{
  "num_hidden_layers": 10,
  "hidden_size": 96,
  "n_experts": 16,
  "experts_per_token": 1,
  "d_expert": 224,
  "d_shared_expert": 0,
  "hidden_act": "squared_relu",
  "moe_layers": [0, 1, 2, 3, 4, 5, 6, 7, 8, 9],
  "router_score": "sigmoid",
  "normalize_top_k": false,
  "routed_scale": 2.0,
  "balance_loss": 0.000306,
  "balance_bias": true,
  "router_logit_norm": 1.0,
  "scale_expert_input": true,
  "init_std_router": 0.0114,
  "lr_router": 0.0013,
  "num_attention_heads": 6,
  "num_key_value_heads": 6,
  "head_dim": 32,
  "vocab_size": 8192,
  "norm": "rmsnorm",
  "norm_place": "pre",
  "norm_eps": 1e-06,
  "positions": "rope",
  "rope_theta": 10000.0,
  "rope_fraction": 1.0,
  "qk_norm": true,
  "attn_scale": 0.245,
  "tie_word_embeddings": false,
  "parallel_block": false,
  "extras": ["capped logits"],
  "init": "normal",
  "init_std_qkv": 0.0458,
  "init_std_o": 0.00724,
  "init_std_up": 0.0458,
  "init_std_down": 0.00512,
  "optimizer": "soap_variant",
  "learning_rate": 0.00724,
  "beta1": 0.95,
  "beta2": 0.95,
  "weight_decay": 0.053,
  "lr_head": 0.0155,
  "warmup_steps": 75,
  "schedule": "wsd",
  "decay_fraction": 0.737,
  "decay_shape": "linear",
  "final_lr_fraction": 0.0,
  "batch_tokens": 131072,
  "max_seq_len": 512,
  "doc_mask": true,
  "train_tokens": 475300000,
  "max_steps": 3627,
  "dataset": "wikipedia_en"
}
Below are experts of layer 3 (counted from 0) of a mixture-of-experts language model. Rows are named router (the router's row for the expert), up (a neuron's input weights, with its number), down (a neuron's output weights, with its number) and show model dimensions 0-95. Each number is 500 + 50 x the weight over its row's rms, rounded and kept within 0 to 999. Numbers have three digits each.
After each expert's rows: a language model's description of what the expert responds to; "comes after" lists some tokens at least twice as common just before its tokens as in all text. This comes from a sample of Wikipedia text that the model never trained on. Tokens count by the router's weight.

# expert 15
router:500533354548496501495418615579461490533447527512519530479409490526523471576492498562556485500476581554384542393569541452434540508520482491474417464418529527461491505518434503522527457499526525483502405539524470497636524518489452560502487527479573488517451495467425513568423544537521407474
up0:476514474595447489413534586477512540514521582483516436613473552576456474554468421494517452551583564564481473448509517483524497394510552490444537577446527581531495495490547467538526525524396516482377510464527467421532500515510519504439431529532479437585548472507500437490508527576562397425
down0:407473526496472443569505544584483481476486424525518595444514553505519516483566550489595539490597529569460540524479423523472577489438479539562603424481497536429495504374450536437555464489459502568512542416468470488478479528512593557534541589590501462468540508470516436412552538517438512468
up1:491536467511475494517515527569390474611504477482451511540513497438516498526454444543590434584479492415430539486556571489484482496468441484573561543495524509596451433577437510481509531541520514513564390498529458503553519544502512526454410501530536423481383485470535511596394591575506562453
down1:486437450469568640439444447377431480472422443494457458477530546518459480463442426491534595474564496524429492506499499439461481521551549543537456449448554427497486562426473552506479524513431525454504442455506454452471437564520433498486513555497408434439413444508416552511551534427524524542
up2:435511440528535583520515594587475547491461452497526566478511447516466494550501563430516489498505454600418485512604542464542585443457624499537512449435561517533523481574569524628547493468528548459448528446457507565514499568532546444486454533449515603412500489465492437410523465515477471474
down2:540519507502442590467522456443594465633477448567416492536595460492522484468405510596523519477502500553541578474480484525516421542577488488513427496529555549486526431522508540438491555529489504576472537431462530460557521449518540469515633518435490482487496423392410511547524508525533401498
up3:441577413536552503487463514524523438460494439468497466464404470527475454558487487549499544566498496527465507376565600444455503505391457505521437441514452555478520416558496471544578448459501471548511586617543489534461451532495501481493524495450457522527527468472381473566543446490504486347
down3:488484536442443576484573449446453463376537450425561500496495576475473554607573444548542467488572476451480390510529484445440513512428479528572530551485418495468526504481460507617577595413486544465467534477464496504579468507493513413563470438463487465431531528508477436476549533516508508416
up4:465515441491522458421481537610482473535419510499575430590503487520561463542509386508461423556498454600518470539553488515464500606473518532463450511411383576520524518450434596398421467506540572533476470516508458581564473543479432528476505513536551599525548499534479448516516480520484475501
down4:486393409508440565526448459565497496535475492438531480530530568540517524557412434446445516421515548457571522516480513469526549444442512448448519490485447436421501493470451475502506517532449557571496523555468551433516587566468430515612569450492512447557529582518559503485404519411505450379
up5:544477373531481467488489513519481480532467579540545571481477511500478504527522549382539496478539575620510426499528412601546507475542493529450493492445607449446537527519440494497452482347533598542487428509518554463467414406540485541466583517470495543486479545515432486536510556538436527509
down5:559444470494446459525490478443455437501471571614405439444545502410560444411434588426463539461544528496510485525455535537339526548506511451508492449553501394518412452419527471481520439506469429547463503467522456566491530609540513534495480532475506491455510458434483498526536509441481470575
up6:497555451537394587478501525497542524497528541481576491540477434530557475539495433404529446440496515461422557509467529427391501592527427494433495533491524481572534400568523550527469491487491517467434410482557542478574428393548470479564530583512526586543427556550480501506545457521426451501
down6:482512529436484519427452502508400479442494571469542449512532464619439481554495451557541440484400498502492436431476426501424440508375514556555539528564545522481518478503523532375513558519411545476557448548492507570525402462464423476539538497489452531525601499579530556530498483498489497412
up7:506515501564338510397473473545519441501486492525446398563520473397471451524484573492558472501427486493604489502527526493517505527608526486462455523511444529560614463465507560502521481458460513465525484535409505580543440499495447602514429520544537502533457554516493544534462595588554457556
down7:459452562513519599460546422534461547392510524501419463504528503427473531421486455510450489509485525523454520485491519445578439408513465490471493472440485527552601446428565464529536558433569622477561481472454488512538418525563489622570529445566483527534497529556557599462510576468500458495
up8:381520535558488458432535600444612567517557484516502456446505442480464507459546465509567523572504544479498604596440478476563537492527512424474617572581474547468562492530488522582493507417557484534523501504517534441577517559541398507477516493425481498451462496479498502577495455471550402466
down8:512501503399417482444607526478404417430487543518535575606567563513568528478503486471463556533507418558482468499473597467573447553531422568463512458498568547535405479532442501483413457489507417582440476468431522524468506519528540500517458500537499422478467457481607502455562496514530545537
up9:493534453592367407397490572469473520418523447462435521440460504497511481493442418471494531481527554498449530473568463461467433441482455482447562569585544526499607529608480444459498506452502542461511510452550556481531520446550503477447446500573555488466476524427494549626512501486550429452
down9:496501461382517486502497502482589492570460441467452547492602493413532534521436461508496539523525488546539447537452419454559475523513556572472487550442601544523530463391635604512499512567488518480495524567460598519526478569525578520499495517492423514498574436486579544529436569495549428503
What it handles: Equals signs closing or opening wiki section headings like ==See also==, ==Club career==, plus heading words and field colons.
comes after: "=", "\n\n", " =", "c", "gu", "ba"

# expert 8
router:487525476553443524461455508593493472487563481474463472491566493506467549541535554463470541536562533510489458620658589500582523533462376494470502522436504540453488443519477486525518443427479414524492480505473543495432494488469533504503470486614398499480525516504367494469606468521565536592
up16:523554511541458545450424522449547460537542493506477426476484466432441499411475571479504514546509570512515527466601480524597576651557464476466509515516443481437511418510563459517601442407450435583439522475442485525508480489459581596533562533485508501514479490416494458476555573458460458558
down16:623524488517515559494492458446430440576540551495492532445522469451489453558454491486429440548430427528530523430534510461626496533496477476527526538444545534494516466575585574531541475507487508433521480401452582566479408574487493589459569499453496468531524452496630398461495537502443524525
up17:486554551496508499502459403479469528510486457497509518455492522449579526462521467532427513552575533501486445515555573427629522547452449386474495503362467473425490475511416525540406454414520464464382504565505501511478623505475558446491434536480454511509593472501521463417504458491533439507
down17:408482534412519501560461445573459519401522524538506580491542556476583556430478551538482547491603531548520504542465516428557565502457495469510506397466519511433581518400484523528466511418495481459542520506388400573458548567551545492519498539554470459467531559569523470436577493504450448437
up18:551607480505595503539552549568447473496485510481489500438405596483486471459467453445520599500515446485520498473554561450562525559436454507501519513421506591519485434513597515614441443416550449526487493491512492523552458482445452554516544411504405528471569425514445503469564568569524528571
down18:579477487416514470584575496541443531472549544441570530486490651501511504530489429487501573475417467485512498477568577492518506434446457478477463503486512535539601470518596569459462548552523467471548475599413595533529405609521551485515507531483451474454536440519496475510488533537618494539
up19:489528466584451601454589481613543487468562538477493478510506505438558507567512536558491486454572539525496548537512569525428489501434431538483477505503524441474552453516383548563497502554584380537439566444531500428441492547522473427452455585620513538526558523458541532506511503519572423519
down19:526508524490452486537457478566551480446527488606487522519562578430561491516526549560483453509395500507407456580464453442558559463528512519612510499479514465455527499422561450529544478591494463528473434455434488497526507599625509476526558598469506547596521426493544467511476463389443538531
up20:486531514432409529399464484461476406502463478469434445426583511571414482457481455542587428494445530500476459457561556581474539526522572508478459536554501389504460521425484489550416407542459539504498475533539472460632541490508403492450476462463479561514490443530489585536490489534529412484
down20:478463472403463416576467559474493483516520488552478561497530593465452479455533511476430467484505551515481451596484525474490580580464533545529503497559548586543371612495454534442472524481523573483580480550536545530520459518488512382463576545469569532500611493444511496555543552540526528393
up21:427540461468468516490518453524503529501453504498501460420462546400576505563524540495519534470447477585542473541622513514505505576507411563460522509437486432599529444531458527587531489589478495416460418630543528511489493484530425551570356543520483465456446507476463491478444453495564463546
down21:490487520626499477565462484498533500419522526494425535539465520428552537556469480458497535479425482560524494452519547528575518422503518546374450508491435469527481518474508554470493566588498497476509411560564435501412491419575475518630483433548502399462484414502468382468454469468490438507
up22:590465567502516492497522461490511451441498400511481460536585418558469517504481553525539502520458451590541501489516534602466457519509523501448557401463493457611420453543529508468436506472580477427359520532579446490514525412478465520455449475401538431587535539526456502474473479476512581568
down22:537488488496508428362509613511596473541574505503472580524461570447545527566409493517559542515539535440507505518572479499500475429530534446533488480533469491495486558494445511592553584543415604593570473584525473500554493505504469481537523517507478495545408485478473415465538517371442459476
up23:518512564563488575439473473484525536526591476538479459503592500417506512546438535540474477479559490473533503479621451483491451455440471550469451459535558454561528535493484583617487548421521444496516610504493596454449502528433572572540400508579510527600579462533497466466527426474455561491
down23:494540597530514554578557526544445566428496538478488469547493565368473516532542507501489510403485587453555425493463567628499529489499540559521502439487394469472436524422523531516559524494524406527490550550474404532519524528509616461514459450478540460532564473563575485481512469528438501423
up24:586551555511456453473574494498515512504617435452508408458551561561456590457543536481504463544479467476554539478566542503572400563480555439479547489503514535515412485430549502518540531448491505367412462458473473555536564489498517423429400483424506557520489489442507569484417494500522546564
down24:540503490431515534454526463530513441507500463552517434455565607413624556487573536475577560538497563462507467538502361373495593443449480516432512480492507582457549468537525523565472537514575517462428515561518555527539462510485497555511505399513504505479462487467451591475597536481490478436
up25:506595522564544549503540464429551494598451404469513530522497412446516476512475471489478422430424553517536474453510531411450470539465530465533501451527534450570424637483456481551459463505437393481521481529466535567549539534394558492491442490449504587465506408466473548472484403543506455467
down25:482521541464451578596458476447461475474481509549550453484494552533479512416431445482593528512421503446472335426532454527522530529566479554403508502580469535474444529491416519516472652605489476527527514531462511492427572428498465419540516483461562498505520418512503544505520521507467442470
What it handles: Opening pieces of longer words after articles or prepositions, such as Ang in Angiosperms, equ, Cre in Cretaceous, bl in bibliography.
comes after: " the", " a", " an", " of", " and", ":"

# expert 12
router:502503507511472539503569473447460574481415489515437475496558501481412491558490545506555484514517496551434552527389453583491417529534421522424469482515480551527502419471577565488518477588417516516525559505502518558586388567574557536479497507424479468435410495544517449485544402479403412516
up0:572520555506511479420561469452445500510499419484511490565599423547449526527507563466452551507474465372418526494496446452453477482576532493507520488482516506555457437489564409537497437500481548469544408407545482419432524436479355521445493456577511515520523583444534557545534553496442452519
down0:458487458416494511498622480524532423478473510553480516577505544433448475574543506567569425499533552558554514513506449447548516527409569568501445584449518485451506513519620513462563527489563507592549546468429488470479574367546601505495557492510544451476515586457513492557450443542479512474
up1:539561412625460596427429483406481446512512560500566593467512436548467464496504538457478474490481484513524507572506497462547503505547505523409494472520640556531412490471520555541516460411584486568468453488550551476455459477492489415431442522547428481514587521432449515463456473578514464524
down1:543567447480519424501448472511598548472553424570531555447524517565582510448412527492503545414536565403519543515489483509441471585513397550435497575484441445479492534582472545497494497590457524482546481561427481639506503494473500448505507510504539491521376515494541513484535391477435508533
up2:516607518506497528541532446562544548561487483527465461560505395547373477488521565352474485590518521505442547460488504504431563500570508552471459502497440493493443472522416474531537491507588436676470470484519516535467555447429487531404504535487511541540534482528480473574454551506515474558
down2:536560495508540462447434597347492538483426496484469439490498557525586491518496508543415535469474550545517556518514551408577553562594555548557601567554475516515494466526463469549459557530597562468464631529484493508538517553494526572553544461490461532460472522528585557530469470443513540520
up3:547477447623483555411534449536523482571450454490549517488445513544416460527525491434474470590472462531442599485479561512493567636537496505503464519489484502581596443583484472442500515480561529512513444501590482464596541483524475482471484541507475542533406541463577550471453504541518358490
down3:480438440585426505581540532592537433452542482591555390421532468522474459603536480525489475537526564565534554459471504538512429546434505527434507524499527541567476559482475532473441422507496545579566519516509510431481499632523463461472440474489375534452511477490487543490453552476462413449
up4:468500456395530402485459425554504481528469512450451549365613503485478600468503506417554505576491473488493463455534507504510551564515546518469553455479550501522515427570481496512430527531477546559452502476486457471526514529448484490427363495472409555505514561405481385457473576481526575531
down4:463462517450550530580447517596567543563484538483474501476490475442503476534471391458517478535495488525428462588599509500458503503470455566545659465560479466480479517473563523417587431495587556517497453533488528550506563613630532541506527476521510529512505544545381506530519483553556487501
up5:512589476581549481440430495588470513531477565453588454450572524504462451570449516488436524571483513572380532411548468449476505477550513508542441489489545486498568420600444494501569446459549483555471460427533537549525472556606553567615534522503526525512501491540455498428496449526488534576
down5:524458544479540487542590528555479571467560501508461493444590540479529581546421483514513548500574518545477496519453425481495519440465502488610500464421394572495418437481427603525535577386511532575585543534505554501496559507547420532485453522521578431406507567506559463485527496478505492447
up6:419562512544579580504500471517520479595571531568502526530419512536506421449552471526553440467496431504448543498449538513538643564442443500459467573497627541516504443570483499445459498495477388564488487515620494526575461546437535495431568526494447554513429542547478513483478517477498506545
down6:462482473506413473444493502493501525500452489499470544439496500432480515503429425508406555468485550562457501481447581482424476448467542567593497515556495487386470563441490533586587513516473582451492502451492536509459585526537407550510494522419356570459449477524418504570550550506452591471
up7:411532516511532461462551522522434498568464397470525509439540490544401442477486534443509419523515505491446491551590507484528457492511516475441545461426556610453486482478469560470552486469476520370544467496572498510534443499581443531502479542553473440599523478480462521422424601509395391478
down7:520551567565467494541609395499491453461534506494552463524497484546458507513530563530508507429477453453580453610542421442510592419438470542422547530420486581481470512510573621523528520472520475499607534550480462560496480470543515536539454522496429539430484388487448558541497494510485564425
up8:470549437567546486490541515544439485468409450513442621454560528576387566494472495376445444536537552472465559563448511479519472498502427534447523438513531530533516462580497554426468502513489556560487488508543511428556462487465512409377474446455436533414481422505516465506514557447485429534
down8:487408527432533519510457516471397437660456461479558565465481461533550462526460498509475449541489465491532527502461569606573542536511504440540583606507574479528498435565489457531563542547476389517453526468498494440366502540453513543509539458510480468579532547536436522477510430499567529481
up9:489493401479484478479477541572469415492507451462496452441525519473410534505447543438435528478612490491542563516465536468460529467450490440565446571451509532508421433553430516546471501471531442559518419404405516447552380501512375500467539536483430523462468521542470571514538608549473449506
down9:458486425500481517549502512549491469402603482583594496564588601535575510521495478476459582524569520453553504583483475466566506434449495490498521374450517509519520535418490553512534517518475532526576563551517499515505530485493462557444507672397501521431468465548546433472505494450480475460
What it handles: The -ly suffix of adverbs such as jointly, roughly, personally, plus words like well, more, many, still, early, three.
comes after: " of", " the", " and", ":", " on", " for"

# expert 6
router:495502503483561451505481466435447559536422506510493520471491511494531435561484475580473449520465621543602525427507482464534564476553520463498521428549561458543512505580489458603526503492445478470566543500494519578540493462362468521499460495584473512589617449542404499557533404485553423445
up0:603559578510540484540505498531493558565425463399462485497517485480414447624370441484515496532556555508515546494471476535510437539513396426596568465506539433537506488496501522595499496488499506444481504465486537491545435515506610517447506429462572498433432440470508425483387533492515518478
down0:457401530527517546588504511521442513458526523553583505547433553454558447527503484530450465437363604520480453552447423446624526510591466507450489447524454540471508522473499432475565543489475405488589526493461502531519527510444403454570492477508508440576531496529482492555522495370459481497
up1:563472481451504487498468518435577462533525517458510496456418514572528494474507545363525500502570585469435530537530595523425620595428500511424520457522447499524545513621489503524461549561534541483447543532523452463507539522539448501513372566468519571559495432533467485456599548515571496484
down1:463481552475420529499471524507460443438438531515578435613619486471479426545456394504507494524531463540502498517432569497498570489367564569461486619412408539505508530471527447590449556466495518501463490484459491444501478507525540504489437577525482515564537520447502454580551524419484480568
up2:515616477501478518466521551555557401490492548498410473448470477508581433496595485410424499558531508500573572454601514444419443468499497531552514548421574442547469447635533469492507495523493515482447538496563484464575487480493433555441490469466551517493575535474436588447443500467498574469
down2:476454409403452525559574502478495537475506521507540522503530638489480469511482452517419507529478460503366503502590431417552414455560494460498464498482511605489533506594483479545535436476513501525501466563479524552497429447473455544574495408533540526536509453523531447516438418366432522472
up3:522597534576491494410542507497623563499417541536562475435505493492535472540507520393473585580436550563518481579462503500547540512556438506511546496510445596533522554527502502517480436412451484456525566519483611500464546419476476532449460557554550483462458514469547458469480371535530449560
down3:477465544489563475547476560494454468518429536493509559581577572460501477394457604498468612467510418522511587456454535422519390539419603578493515512544479474550509551510477490528490428506508478458543415437500487493489550437579400508598586478470497450457479458488490445536534436512525480508
up4:440579489428491500509489505476537479465530511553469461452475444474523626520591490442481473571563501439480488489452521508476486526467556490453476576568573521543481591537497424519445543533482470453495515305585531559457453494448421490489515539510623492428541477539416502417538537469499445506
down4:555480557504491552559522549533506546523532490390540592553560458483547509519553449475499462397525425558533645546577573525495492511422550533490443529577531524471548460537490488456562550471438507568558501558560487478533456429515470418497533414442457414515511421409539545483470457479488533425
up5:521477513542489468502517555490413423578484443469443422427552348560540452527467472469376461576628476542463516536509553420472468515444450477428498486502485549507556547473521482515421486489498471477516416525573464508545453509508443533520459492620465580521463464509443499433394496514484483464
down5:499456492599493533517399490487537410521455476491468521515535526407470510458454546411551483585591567577509439489500475514592566512501470503464471550502470601505501558428472512447477478390483543485517442643527525472427540574504558579574533507470485464470537483467575580496445514450524419498
up6:409549494599501501430576635535448558471437454549467426436455504472459525470558427553504467465478442543524551549557506514464476522462476487531537543485461421381520532493480479610528450533540464582507460420521519448560569495476534507418370454466442514566509465457465462459498473516456453490
down6:531495503509442423487419459596556533539564502519509499547614588527543510410426465518558565453596492581517443465519533454482501516555482557544498446442474489482509538506523493510487450515519591535516565647527487478571476434580442505493526469566452426457498503462510425566462457415535407510
up7:535491441529490479542419579430477518567481408500473468444393482580527519476533593443427536534545551471457451503492477586594562414477474505517550453558516374532422452474564479587475560514550508499519491471562434485538512497496486482437457458441517595519529476442463460473581521495575541421
down7:535502587486513549518564443518503526501498476534522471538495518520492541469476532533502513508593521470462407617581508462482537560408402535480521459459520547497540513402615508472509540375447512397519544574475506463488425616497518501475592498413573426524428535536549514500497564417508525487
up8:530531481553603487576526488419450538529437424523605452453475453479537538505521588520488505590437465538510568479494451515497483523491440498478426497531561512451486423518500522430507554555443576549524490391573578540545499450427401534517442435485490479494432540540558608503474444404559531474
down8:538467434523429451463465565522461502512491435592408467471556499525557514512523508455538553530449521458493487472508506491503534538451452485541400455530410503485489552476545568492499555621444581470570449504574598555464519406571346570484417462575424520521555451516501462461540529529475491503
up9:523562499513494462399452426526539528617532353542477533505505500532506420511511509597465515477506571544516499398481516577508535507474498414494472496515458494520411545574536532468472453448598533502434461450587484480540561445403577505456433439470544425519578503467532522506456414500492466442
down9:501373485519432515451481562557535393502473443443435481572468531449478406521502559527525558476505463557524541503477501419474384519555493481530500463417394548489567550431459459523446518538474567456459490465474521479597511492600474448576536503460456450487477509532596565449523423424449518497
What it handles: Sentence-final periods, line breaks and paragraph breaks, including after table rows, plus some commas and list-number periods.
comes after: ".", ")", "=", "\"", " =", " information"

# expert 13
router:541480543478466483396475482567500520447623518493548525483561527510502432436452429423396546534611543566512550594471438534453512555552557498483588520446492488547535531471518517470517502401416523523519481511492512518529478390552565502491503448498462502477505489565522504660501405475469522560
up0:514500425493535452428403489516487382467535568478547409493517492505530503489462481508482495493508584464521612551470394516393538497578477417584543445504494475527513425570454629541567434526480366474507470486487585497518466496484496500446494509536548476595480529531471546470422504560500483540
down0:551487526522493523490437452507436611496443458458533530505517460461401458478534464407529515504467439554540476461498524508547533587479500570515559501468406472556592490517476500367500547444551447477530492446591484531590443439458470535514499508512437570540371555504518555438566443603470483550
up1:536457481516505484457583415413561477549539471440506547468524405498458529501558448469533485582477414533567473536437514563415506498498527547458589511462501444481494580642498459538386453470434594425430501460493476452503452527520419530436524434530506520593513435484575508479459502471481447487
down1:497452443480606557534468495453485427451468517533477562554525550385484497454484462604458522479432530504440555515554411393587543516440480485537508547467497507502526521529519547507500547521499570511518431501404625479528490576470402551508451406488441464482522521518556437466530554432463607532
up2:597501446548482481427486477446501543550525469612541533460581462566486501536518451463534477541516430543535536467537567532538547523503547559488438514500468539554497529495570529563509512515505579353469539612533518524527474421437546525474434533541457542502424499483511546392422573641464515516
down2:663431504486479547497528523523492606520544527531515471500442488609587401517466455428490559512523448543530520519502453523471439564546397513408425622571485491489572521425560551487484455485487536532513562463488470548507508477495441457531443513424503424474484461568503518424561512481576509481
up3:514518538648501405521421617491566532500546455491545510424518441480499586550522568486476466571546520443506602543522498612495570580582529433529527550485522512570483541513568515471487501461568516470433497500550457526523444548505574487453415494592559463500503545519489426532577508489558487521
down3:483445416415522597467500589413464506502501529507450526540486567500562511537548465541528474403505562558450456559520479610568466508570475516490376482574426474475536548502528426473536516548440525542552525542487427527500497414428495567562592489485441419445471458445413483525545532447500515485
up4:582476343522432467407506497513572488532478495415485411512560552425536570551509513534494485555499503526485505498483503472498547450571512513380524577429424540601512467469423514528483537417512572483507433546508491500556568485568468608433453542540533520573549543417536494499473493509548512543
down4:427515380453536457490425473434540558474507491460532584631565581527524477517498441471470424617493518523521498491506450503562419507561443536465515473526610488436495435567511482557536518548464393476635443479465549497507518446538505491568564486485571496519528560497496563540514557511561505500
up5:457497502509504467530417523599526507459478419551508499421522483611403468459567474521513533505518422497460448531567579463610473554493492458439497476492546503548444464499531470543587495519503550542497493472496532504524487486491532641406543488444476457577612455445404498524470470569599524586
down5:426473559486446480550558514579601452494471426447511490462514575473518487573444524576512469543492596475456608544435554558527495553507388499512460527455418530498500472469358649508416522556523512469479554443458477454545540533469543484440566489477477515491494544501494493556534408507541513474
up6:607533443534522458496550512464502447541430466506411480482449357486529586497495627448442498493472417550483432525530455457526532547562495493566501485547532526514427420526482497486564501521526445475477506442580473518536486585432529550503503468588559510450512505561532602538445548447565571588
down6:538577483507496431568510621506425515480467536460501503508424473623505434411480486504522428420597433522482471474630548492508508461485414461405523541485530501505448535445401535542497497455485524462472518518421458440455553535475505461588553501499514469500506423593476460507575439530581465482
up7:561578457501454483403506468551483562553503470427521509431517423487541556443484487543493449556460426551586537562522481557536424558560565436435564566518489543538498449535438480477551451514538545436346443546560527462596516494480392556530486441536439439449472476501500535422518528509499476504
down7:537475551501460533454510521494455450515456557503438449483544593467495462582376471479531552561469441474458499515419455623567540523447543526516590437534508463504528567595545524416478497452525464431443516454535559501490517557491532468473514473515345507453532494595457449489493438601504430476
up8:526514473631633436536483517573529430472491485505606432398549442534521528486525541462444474541527467508538515522463598573542472491531565496491522497534401492500474511536489460564490466504613464484506458486592328501507512465484535514592434523515441530487493482479444496571503469516469424476
down8:429480463417467478376411455486476514513464387504527540553544507479532433487503449539546583436543503492481543668443488490522485480489513543505527547485545574422561495461502525486493575511482576466536512508417642461550534462547440516475584488566487484558512491488612474488547562467483495485
up9:382541402512521454456439491448533451451534439468552569422526397478491499530508556524504502552410543568494498441622550445486593532538445389495464451502491546541459492508587537436472497470503462513493504483511466473519623506490601518520517442440477419515433497457509517491498578437564560510
down9:482423571483505570526510512442538529457482512548466513549444583496461501536494427509482507440495462580482532479453485388448462430518473526499584546506532602484516476461442375405450473510496459446495518484525523546429555532471485445582512525575450389441490508455603460541600461416425554497
What it handles: Clause-linking and subject words such as and, which, but, It, This, They, the, he, often after commas in prose.
comes after: ",", " in", ".", " of", " by", " with"

# expert 3
router:519484682449547472539562463417448614479468574465475520494471524504474503401502479461491486525410405417432551375346457519446483463524526509471517518531505503493480547475554500457485490556546492445517484513522500553507466539540562476509508483375532474404521472521531482506530489484447469456
up16:519521444569523443476516540546525541513509497513526484568555461484452532492521533423529533550557471463566391581534498468399556537484455458424437586518578583471482522511446462518438519509489535521458499421564601527586489506397456425420516385558399477492441502463554467464455549556530535510
down16:556457543435435489566570505496436588440613495408489484547576564473385412469504577505531465551516519515476493521466490504583473469469584495509510510487479559571531550463480442500538487451491429522567508604448462541500564460540529546500519543497448482569483509500594492427589498440382507438
up17:464420465476464437516518481529468492511498470536587464496554535505534472524574545522499509578387554502492481498401525393464488446537368457410451464488609446515531483497580496507446499565509454443536552478530527498562491499395581432531510487489607579539486524453502437499454605530520488576
down17:548553482455559532544391464480458593495546509501536528594527604519562550451489412495433559498520488452583565509504488533485565491515466574466454491448522475529518386506470564468527487532501513478555535552435606512540545506558487487600588401435541399544522524537507480427564511420540485505
up18:596559466486563535438572510551533406524481577472485479412588463615480449461492471492492555547506414481539554535525583446598519496560435463521518402502456486514464471495533510577469491517572444597510464428485551460519498458521557510420520513510518520433475550539495482479345547477472516441
down18:553439504523483460460565526495560574562512543519524490511581647486574564473572441463425518425483471444566540469551510382560483466603479575471443518499492551431522549458567538447447543507460523474436512468431464527568483526532418429491484575433503529517513369472491496567509522494521492491
up19:578560472585533501572494526466483521557459497595499458470509496594529525511572530488469453536335553462441520541515546530538514626536529521460471450542639533509473483598557493467542494550535500522512587505501508520476529512557510556422468592422513476491520492578456486475513514514474402590
down19:520441383435549535484478548554417536445493544461435501478535577501459443519460518557511543439493546502512511608555465407483457516567462585514500534419567523396511501448567527574486443536527578471499535510508519523451520494545448559505599425470401472438512444416500518552514489442604510540
up20:525480436545588413468402510531464465606504561514477547498551437474447444405495545510551547562498447552448406530567495503483467544477531571515492466500508420528419544535513404473525396463456528505484491531461506481497530451425433439509410412505506520522439557425473416483486530443400556488
down20:473491516516494489518503466545433538470521538460481540479413474519455555582474535527512509534496419491385447486456623527512544514565393415447500438468479513513434511502388515454558514408458465544538546550516410429519558472491470452510475551443512436453538412461503433551521554651533496539
up21:533545512510472502362452493522519413634470412407540488420492454569505499481496524522413514548558476544460477453523529477554491526555586565470494525573534492513432538498541514491423534470413600553512453539501569477552446499545519542525471460472619535489483542530386452446549474486541505432
down21:514483496442510460489467458540477515481515528486497552452525569518495573557411488515509487433477498503532548539490424458354421522485491452513379499541532515487495545433508588476578548571482499467529536555454515397569525411476530508472496479499520506466467412606367561455593506420519410538
up22:505510446489592442472497494433487535509468590478523536474564488569553568510513523455481521530528554502556468513416606432449461476600484404444486434499517494485429413510505516511428423480553451477407476476490572560474435452434522523423599498465506534536418505488581561566435554454458555425
down22:399565598436481478526539401527491530503562480484474484508460474483501532408438535535440483439451524508534497541459452506512596507543540420445436593449486462494563480514550441409550452544533495473534544510460481482587385495527496531531524446587545419441405516538569549443484436526448433438
up23:608517502506447497471409375512495550472502472462629493503447478413546477549494505465498515591476483491422496458519477472541526583496467490511458445480534549449487481477494454470352489522519522415458492504515505559499385507418524594496498570563556558568492438385450581473494529478498461530
down23:484516526486441502515492531368530510513484593409531480536456534500457501554397497488468470534446459485553526533560458530491488426540503550516425447434483458560476535464507469423408481576399453503480436531463542558461502503503501485575503509467494463625561442536593550535458482633547572415
up24:541592519582594477486555506509527527507549562451501573454578463527443483589516529503510518633572571479530494468528606464552471518453540474518485548544496435565435518478506439572480501486475457533561398449507579541474443501485520578515448586550530429465458470497582498456547508601558465436
down24:439442571526527518439468550448537584478419513545516497559413592557531491470502486432432551464500541504530487461558480460426408470540478403511408461555568497524493536471438542492543494466512492431413569463524501416555561423376496512517557475552513508622541467540544477493470553443480443526
up25:524485453471513456436490517486490428585503417564510505477510434595434545445484491430518524585536487545461550462500520482494524462550366504515522459472481420469541552564560418580431457426450458483453509450416555475518564517605493554489416538518512583484549575544540483446541599502541427484
down25:476419562531527440503460553534556454579472528495473557556497551433418505480473481499422488513491576546579528498575382431461551542428431574490574466514588536457601518452542515460485529530534582485515544518508571454598571509414512450465496508508548536493515419422556468532473554500595518525
What it handles: Line-initial hyphens opening infobox or list fields (- Arena:, - • Total:), plus table bars, years and author initials in lists.
comes after: "\n", "-", "|", "–", "\n ", " United"